config = dict(
    d_expert=96,
    d_shared_expert=0,
    hidden_act='swiglu',
    moe_layers=[1, 3, 5, 7, 9, 11],
    num_attention_heads=8,
    vocab_size=8192,
    positions='rope',
    tie_word_embeddings=False,
    init_std_o=0.0,
    warmup_steps=398,
    max_seq_len=256,
    doc_mask=True,
    dataset='wikipedia_en',
)
Below are experts of layer 3 (counted from 0) of a mixture-of-experts language model. Rows are named router (the router's row for the expert), gate (a neuron's input weights, with its number), up (a neuron's input weights, with its number) and show model dimensions 0-127. Each number is 128 + 32 x the weight over its row's rms, rounded and kept within 0 to 255. Numbers have three digits each.
After each expert's rows: "mostly gets" lists some tokens that are sent to it at least half of the time; "comes after" lists some tokens at least twice as common just before its tokens as in all text. This comes from a sample of Wikipedia text that the model never trained on. Tokens count by the router's weight.

# expert 65
router:075128055112149152124114133084096076149144125080115134143141166120154109073148148065103078140067085082126123150138106098097115167144131089141113123143125112198166158132166126203124132092118144100094131131090101106181138058118132133124179144174121136118100207099130163154101164097094143071154137095134165122116148217122129108124136166110143094130105158074176161135077112162179085135110
gate0:143148066144108134165112128129217116153110092166140162175119129121153094117205115129089121116145034169143168129105125093096124163069097141193164102078113133099119090166107157149176121128171144083126130097061102125149097123124155131186151152091111124138157138136106106155141152150097114083143085133133116066100099114160182134173158127095170100168114083091109115103164142181113059151146
up0:119116197194168134129103107131149139087131163194055129111088123146099124090123149108098133191087128144132059209150143074190126105152174137138159158168126141117086083130149118103093136090090087132125125124079102083140158199120118175087106091097101113147144148072073136152121106158140145103121146134159094078079100143129145065148114084115132144099102115125082104200139153097122148130113
gate1:135115087136144139180080127088125110193151123162175092169145101148114116121166158079097105132157110165100158120169117107074130128121140114155163124125117078149126173119131159114100179108108151123130170106150076125124023107204160127086170158163186154087134122107181149085122130066140109070115103066135176084085149097125083116174152104164166132130127120099185177088125137109137093128102
up1:142158177136116112128155150118129081159125143052171086159117109117168122102069150081135117129089168174120158108127101134147128099101105149138160099118118154128074129102120140087134150117125153109067075129127092075200149097120148148169129175179164126121126108108152144161103067042097147157133126096140099116121112097137090185096116197179164111048103124123125088098097059154136130067087
gate2:144141076134122115155154120128126101148172137074100162142151165083178078157117158137136125255138130174135107091116116105189125117112146127143121133160147169149126135140167152199164143111126116182122130141124145100118119134124157143098143135177076095130105178124151102132142176149134133142117122087116154132097101121152126186106072145121144140107166219131168108128086165024133113223117
up2:145139093147147127116135140152097113162168098092128085107111159111113124130109112161110162123086160019122142183147127089104153114146123160132131070093132135111138148068139118109109092081115126108166119124073081131063082104119068155101119108112108094157102172100160145100158101087159111126164106108151119113121127200137144087110174137132133093083149127145205153116187074147011129121091
mostly gets: " inter", " trans", "clo", " Pre", " bi", "Re"
comes after: " ", "-", " re", " \"", " de", " ("

# expert 121
router:136118038071145172173134162158155120201153087118166138087142159071199095073141114094074090111143117118157077150108133137093102116075166098193132131106098154127199158141203167193156126123099153068077119091076082113149142122132135130111135142161131125126150140078150131116110169106117146068124172123136105093177150138092152105139166139118119092114120178100127126113133118154156131147121
gate0:152136093126100176167144151090148147162136146081133173133068096105108103160138121144157129104171163050205143137179081121113099128084148131129085134136141152171118176144140151137121127167125132138096119129112122084199145154120144084143058107096136177188144163080159132166163177129191104110174115110172071152111099172160098140093176177117158098142155109178108089147166163163163162155123
up0:125135188119210120090123129131149180120181120113131103122113145185168091115066125172147113127094113165106167152121126105095132124065181101132130170132166142166175106123152114149156124089152137161084151184138143128156169133167145084071136202113168091100140132133118157088162057145121081067109126145168157087114121080120150195165105112099133095175178124197130122108117164133156156159155
gate1:145112115102102133059166153110088079148080107093094123145122111128157168164111086109103124195120140168120159148110118134088172168089098145089127076080116188072056169155157133129133204068113167088096132157113120134075132127109124141130152142130147158116160108182204105160127135130116085094023148157121137190147140129126169109131143091181120102111130136140131085148109081153124138097099
up1:123143142105109114167123182116154120131135146132115136136166149098161138171075115110115136135137115170074118097121163138132128125104112097114043094163186147110116147142130161216150204093132136113091158126155118138121135172114166140139143170123126143112177106177167114170065120138116101161145141195089201193114096130091149089155151111111155130074056110095086091129120135181032106105139
gate2:121132123094054167152082097171105172127104117100146169088166115151114096131128102182120173130160150190168034119157140060217086132122117087121094093061124144126098143165096091164103032140096148106136158121122127077139153113129133124122139081109087125116163104170119135132173120129129103156113172146134117090141132134069142157090126107151089099145121150118104129081129140121130038141118
up2:119155137119119117185160150115096078093174148130149198114180131102148112150128109119125159125119126141179135121110133117185139053057154064141076166135156150116115146125166157155104140146161137143093139117123150068140161124102092128088108063171113151214063123184103106122104095177072124150084160098151151106125149127115157124073098171107108152111131101157136156120113221113196114148129
mostly gets: " show", " do", " de", " co", " post", " act"
comes after: " to", " the", "o", " a", " and", "lo"

# expert 15
router:148115103134063162113046122102153095157141112129118166104124171105154092097110142084138096152102087077096141156184162109147128191075078094156140087098119089143170162169159129130151149115103122091043035072081128134118123108118120135134135141125134084101078148159137126143106120105144123098081070159109149113153153153102132143088137150144161078119096181127165139171052106149172083137118
gate0:084186118140163177190205104134127153145154076133147170098112093088157097106113098119109171151138051074181113080124129136077115167110144160132157175157119146108167152129144166179077102048110139083076133133156125126143156127116115166103110085134078145146133180092130138201125102158126128076118150123165169121200167146132171098099117137166078118136121136159163117140105131142075115141141
up0:138183139072074160125127106107173164068102131146100123155125101142222103129122157123104083144156150104108179140179095106150097145148157101111115091140150151130158172113141134147159169147177113131157089057102118049154118094101121126134179119172146164081125104192059086124118099180172104142156062136164151108131099146075157196141126103197140114149122119149123148146155139138135153108087
gate1:089160110126155160204114147134128177138169078117157123046148128118149130099150127130148194100135091123123130120116131167085195085142153132069145147086090151128186174140134159160104132093084143079133152150107127120140152205160148164078174149148107113124135064103083150139185143121128055119143145079125184159049186127085121138146113123101151068131108090137125161141109104152137105100111
up1:150099099117126121129162110091058113121109134128090103201139123117126103183101178149076052099148157115109089132064165131128149138097105106097148144129130143106093202149102111127131109136197127101124139136146061194122147101158152079127107185131122125121122142075209139161095144140136159119129129099103118097168081144176129161154152120178131195089141143118104092116129126077096197089194
gate2:136141107105166173131105095035112105143148165199135090062145133128128106123208123087138066083081097092143112139095175131140151152112131074132108107181124153127104190116155110125111068102126142149151161132100156172099177140085177158112177137101105212144132143119151140138123118096122159136122159137127120150067098162114102156111142117138093119113165088155135151084089058058120131082102
up2:133127137150096137151114083128109136127130136060166120203121142164180085143127063172083122068116171129128074170131156050114055144125125152128154157138089145108150135171137106127086096102116129164113124142166080117129083090171145088126141108113115031139107148146185106109141185112114153125113125080104120093159125141124151132125093189073148171138187057097076134089113152134128126167117
mostly gets: " a", " an", " called", " A", " one", " another"
comes after: " of", " is", " as", " in", " was", " with"

# expert 86
router:146090086113145166115129172101117091105119104159152146143086157110145122112138144038108113176135135106152143085194114087111162177095135144163110096078144105133198125135177105172152115084150100061076056121137139135105112061102111118141121131134150127175102124138173153158138115060072116091110142153138128122155171206115148119097172140178169090108146137108144137187079097132191098152113
gate0:188140130194130127172105111121119183123148138136108174058176081104160127186125107128145058155147165145154114086061142142143157099109113134147127124144126069137091101155093164156129108084096150130110168135152158170123154077119105092117104156134081103172126100150159107083182057116115110096114114104173173117125104133089185124120129123076112120121080108198110135119046099105142115183178
up0:086164128131153106090190159102152125135174141131123177121153070108103125149141116128045159129069159106126089127143112172054117091145124133115128102111149175169119150146113164107094152194096063123085108123124154089117148198105083107188082125147125109178110120123144075140106138117094063096133155164189106091124165138116135123155127187193133131146081131132108159113146169070155176140079
gate1:175123156129144168153141099136099089116128165140186201114169126139217102114099147150144063142107117151162122162167107134103092091060114073149127157095111177136181112086131098095157117102112130095152083124164105076105143143047096125110194160169105114149151092147119141062176098065150126067110095115145144104089157128160115127112130167169113122154085162108106099119119154097117109078150
up1:072122123146141155129110080111151155182133130141145070103120141161105098162160093153111107145133125078075098146092149093137065161211128115158136129115130081099084111194162160147109103106157194125132132179091148152165094128101162147123148133097177133062092180146160115132063191117121060144128142118096177115144135146122123173121101151070129125112180083133099133119177111135127139221113
gate2:159109092099108133173113148173153069171171141118122131140174093114123140172109110130100094178107162102105125119103151101102188114088121134128141135100109122162083163049153078129105149083102159096157129089115135071124152108131119128055211115152116168154130137105111166136160085152168152092183141090135092199117117152154138089189110151170100057115098146120103122139081108095083153163193
up2:148132149119087088167072199132179104134147124096196148122167099055137104134121136162155063104124111100089153128124129165121073112088113117103114101191107157152102114143165134148073160195127049148121145119167078061138100141121136069137116103122126174151141118142185102172137100125126128133197098151161079096107103192110116136124160170113123118107145174154101079135136099129151139083180
mostly gets: " A", " U", " No", " An", " no", "Flo"
comes after: ":", " |", ",", "-", " the", " of"

# expert 49
router:136111131150113124123085135146096072172118147097125174087102155068142102138115122114154122158095102109129115124158133094100119168097109116172176116132037131133177176193226158170127113056123126080041083136104143107109150076127138121144161099120166080175127161109171152150098154106135144089076138110114144110188195132124114107099130178156122116118145152120146117134088135164172078168115
gate0:086091101080140134127133091150155143162136116090138103136122150181117123150119089115126133120141115149139082069189199167130088106134092098136130165064153121101164122089117114179091148123116096122091111134122111131133159138115186153123146184176151065130143140094145142129131176117053128153140119225187163111170106121136140114120185102165192099123152098207146207116125122120158125185096
up0:125134149134114119116155163051158121066145125193129145213114148095124097141142183138126147169135123097230129130043085106182178144101150149111153090181124130190072159146123143165189140142149151125123138142130137143119144123154159118118123058122110115120144132141118158106155077158148122098132076072077109149130126128186122138087094166151084152156128207086146106151085125152115147120138
gate1:082145147143111140157127136118163134187109134109199184115129115123170094150092138152141034119139083130106098079145144148128177118106056072097097087090146115187092158131098056099132123119152080119195120154135155101149138099131100111097111179117138118096151140087155070145133152140137146144101106103114127078084097118083160082149198114201130125134110132146149156169142137101046114126155
up1:095114144123204130112171140147155099113161098198120099090127103088077130109142084136137239110189124149105110136052170093100099089142188128100116108133154146127065176156091113107123149198132071110101121095130132191104128099127109058148104079113092077117089160138096104145110132167119160107131120077124105097114090122116129147116130107167081140201112142120096150133158111107112139112117
gate2:077135172082102134143127111128158168135181115126116101115114121152114130090135093102088116181147045131125113119105118123144066108151098125171070155085116150101167107151165122157118152165047079120177130144113129064168080089064155093113163209124129072144117131073148075101123102083090134125113177115126178081161128156146149190131128137145129137126111077186087154110091115149133139089123
up2:131125092115180150127130084099142125106084132231125201071096135016156090129129117134129160116118154109162166133136145118091145144088170222038170119124131095148122162197114192148133125101125190096098124150103138076137152118165162131128166080161097213145144123136124146126125097169124107087124107090124125129126139137147135136123130142125122113153117153132131167172103093134094134131138
mostly gets: " the", "The", " The"
comes after: " of", " in", " to", ".", " on", " at"

# expert 117
router:090148057161102176132100096145143121157138199133135132106095207074164140119090128059103133147140112109123092097149138098136126153137132083098141184139120107167096169133181123139151110086092136111052145154155071055209146099130174154152164122146120101116123174094105176148170091118147107108118131145123166098169122156192190140104144160115098083145098150079132141143095110137139070132119
gate0:119124155092091155096083101144029104186147094159082112085134167154172134087074134177101182141151069119109094135129068159116169103114099122129136130119144176140133127148137098111156148100087162098095134101133114098153160174185115144056146093173140094145145094117136154076089125105112141096075134072174132074104102154127201170146118172079092091106115138138089122127126127175126145147095
up0:166112082151100144098081114108157104126108175067093171177105068144080082103150172161131096104097123138152154106136151130072070138158083100131119120203073090135131143099133180136080150150115166154080185143127087159112144087117093095124140068115120178153151140139178122146159118124173155212173133114143133130098110087084092130140048145155131123151120146142164161150137119094144125124192
gate1:171155107141085138125148159133105153154089156108100118061090222111181147091143102132113117103067145121171097123166104082096093100179158104138107176166129123143136122129125091131147181160178140102120092123068125091139104147093109104121103126141160061114104124098204157092142098147111157121107170040152151124209129131128076139121122108117131120210134158117094120158085154114076121163132
up1:147131104125160145127127117124166161157082165143152153143106053142099102133107074094147097138157118216193140100162177129137137093113158080103131146084129135114173102174149177120127109123179182177124161112192144152060109135141178125173113149142172156112145089168095140139108143167170096096142137091154168143089137129124102134117094179200187113107117163176113117059084153137168136165143
gate2:143181129163116111127062149151141113178120115100108177141136110098141133137160100071136169169119133134177136136150130165096207117111165177131186111080091194133140127147130169173117095200130086148121105130082171145110056097081125107108095078125122126089109104199155130140097172167111181136103074122107083190125153160116092152086132096116145138123141183167127094157089081169135151123139
up2:160128155123097140160172128121129082121147167156145147079171182140079176079114130107164100159172116119117054191117120166144124154119176074156136135116166077110110106120109161138132086167155157117172025114153167139088124113129138098141040163109163143140146107135124135085101096100083116119083078139116133167104169140133084119122106084146086093127164169165159136128054102102151177103113
mostly gets: " life", " me", "Me", "Se", "cle", "pe"
comes after: " ", " Re", " pro", " Se", " (", " Ne"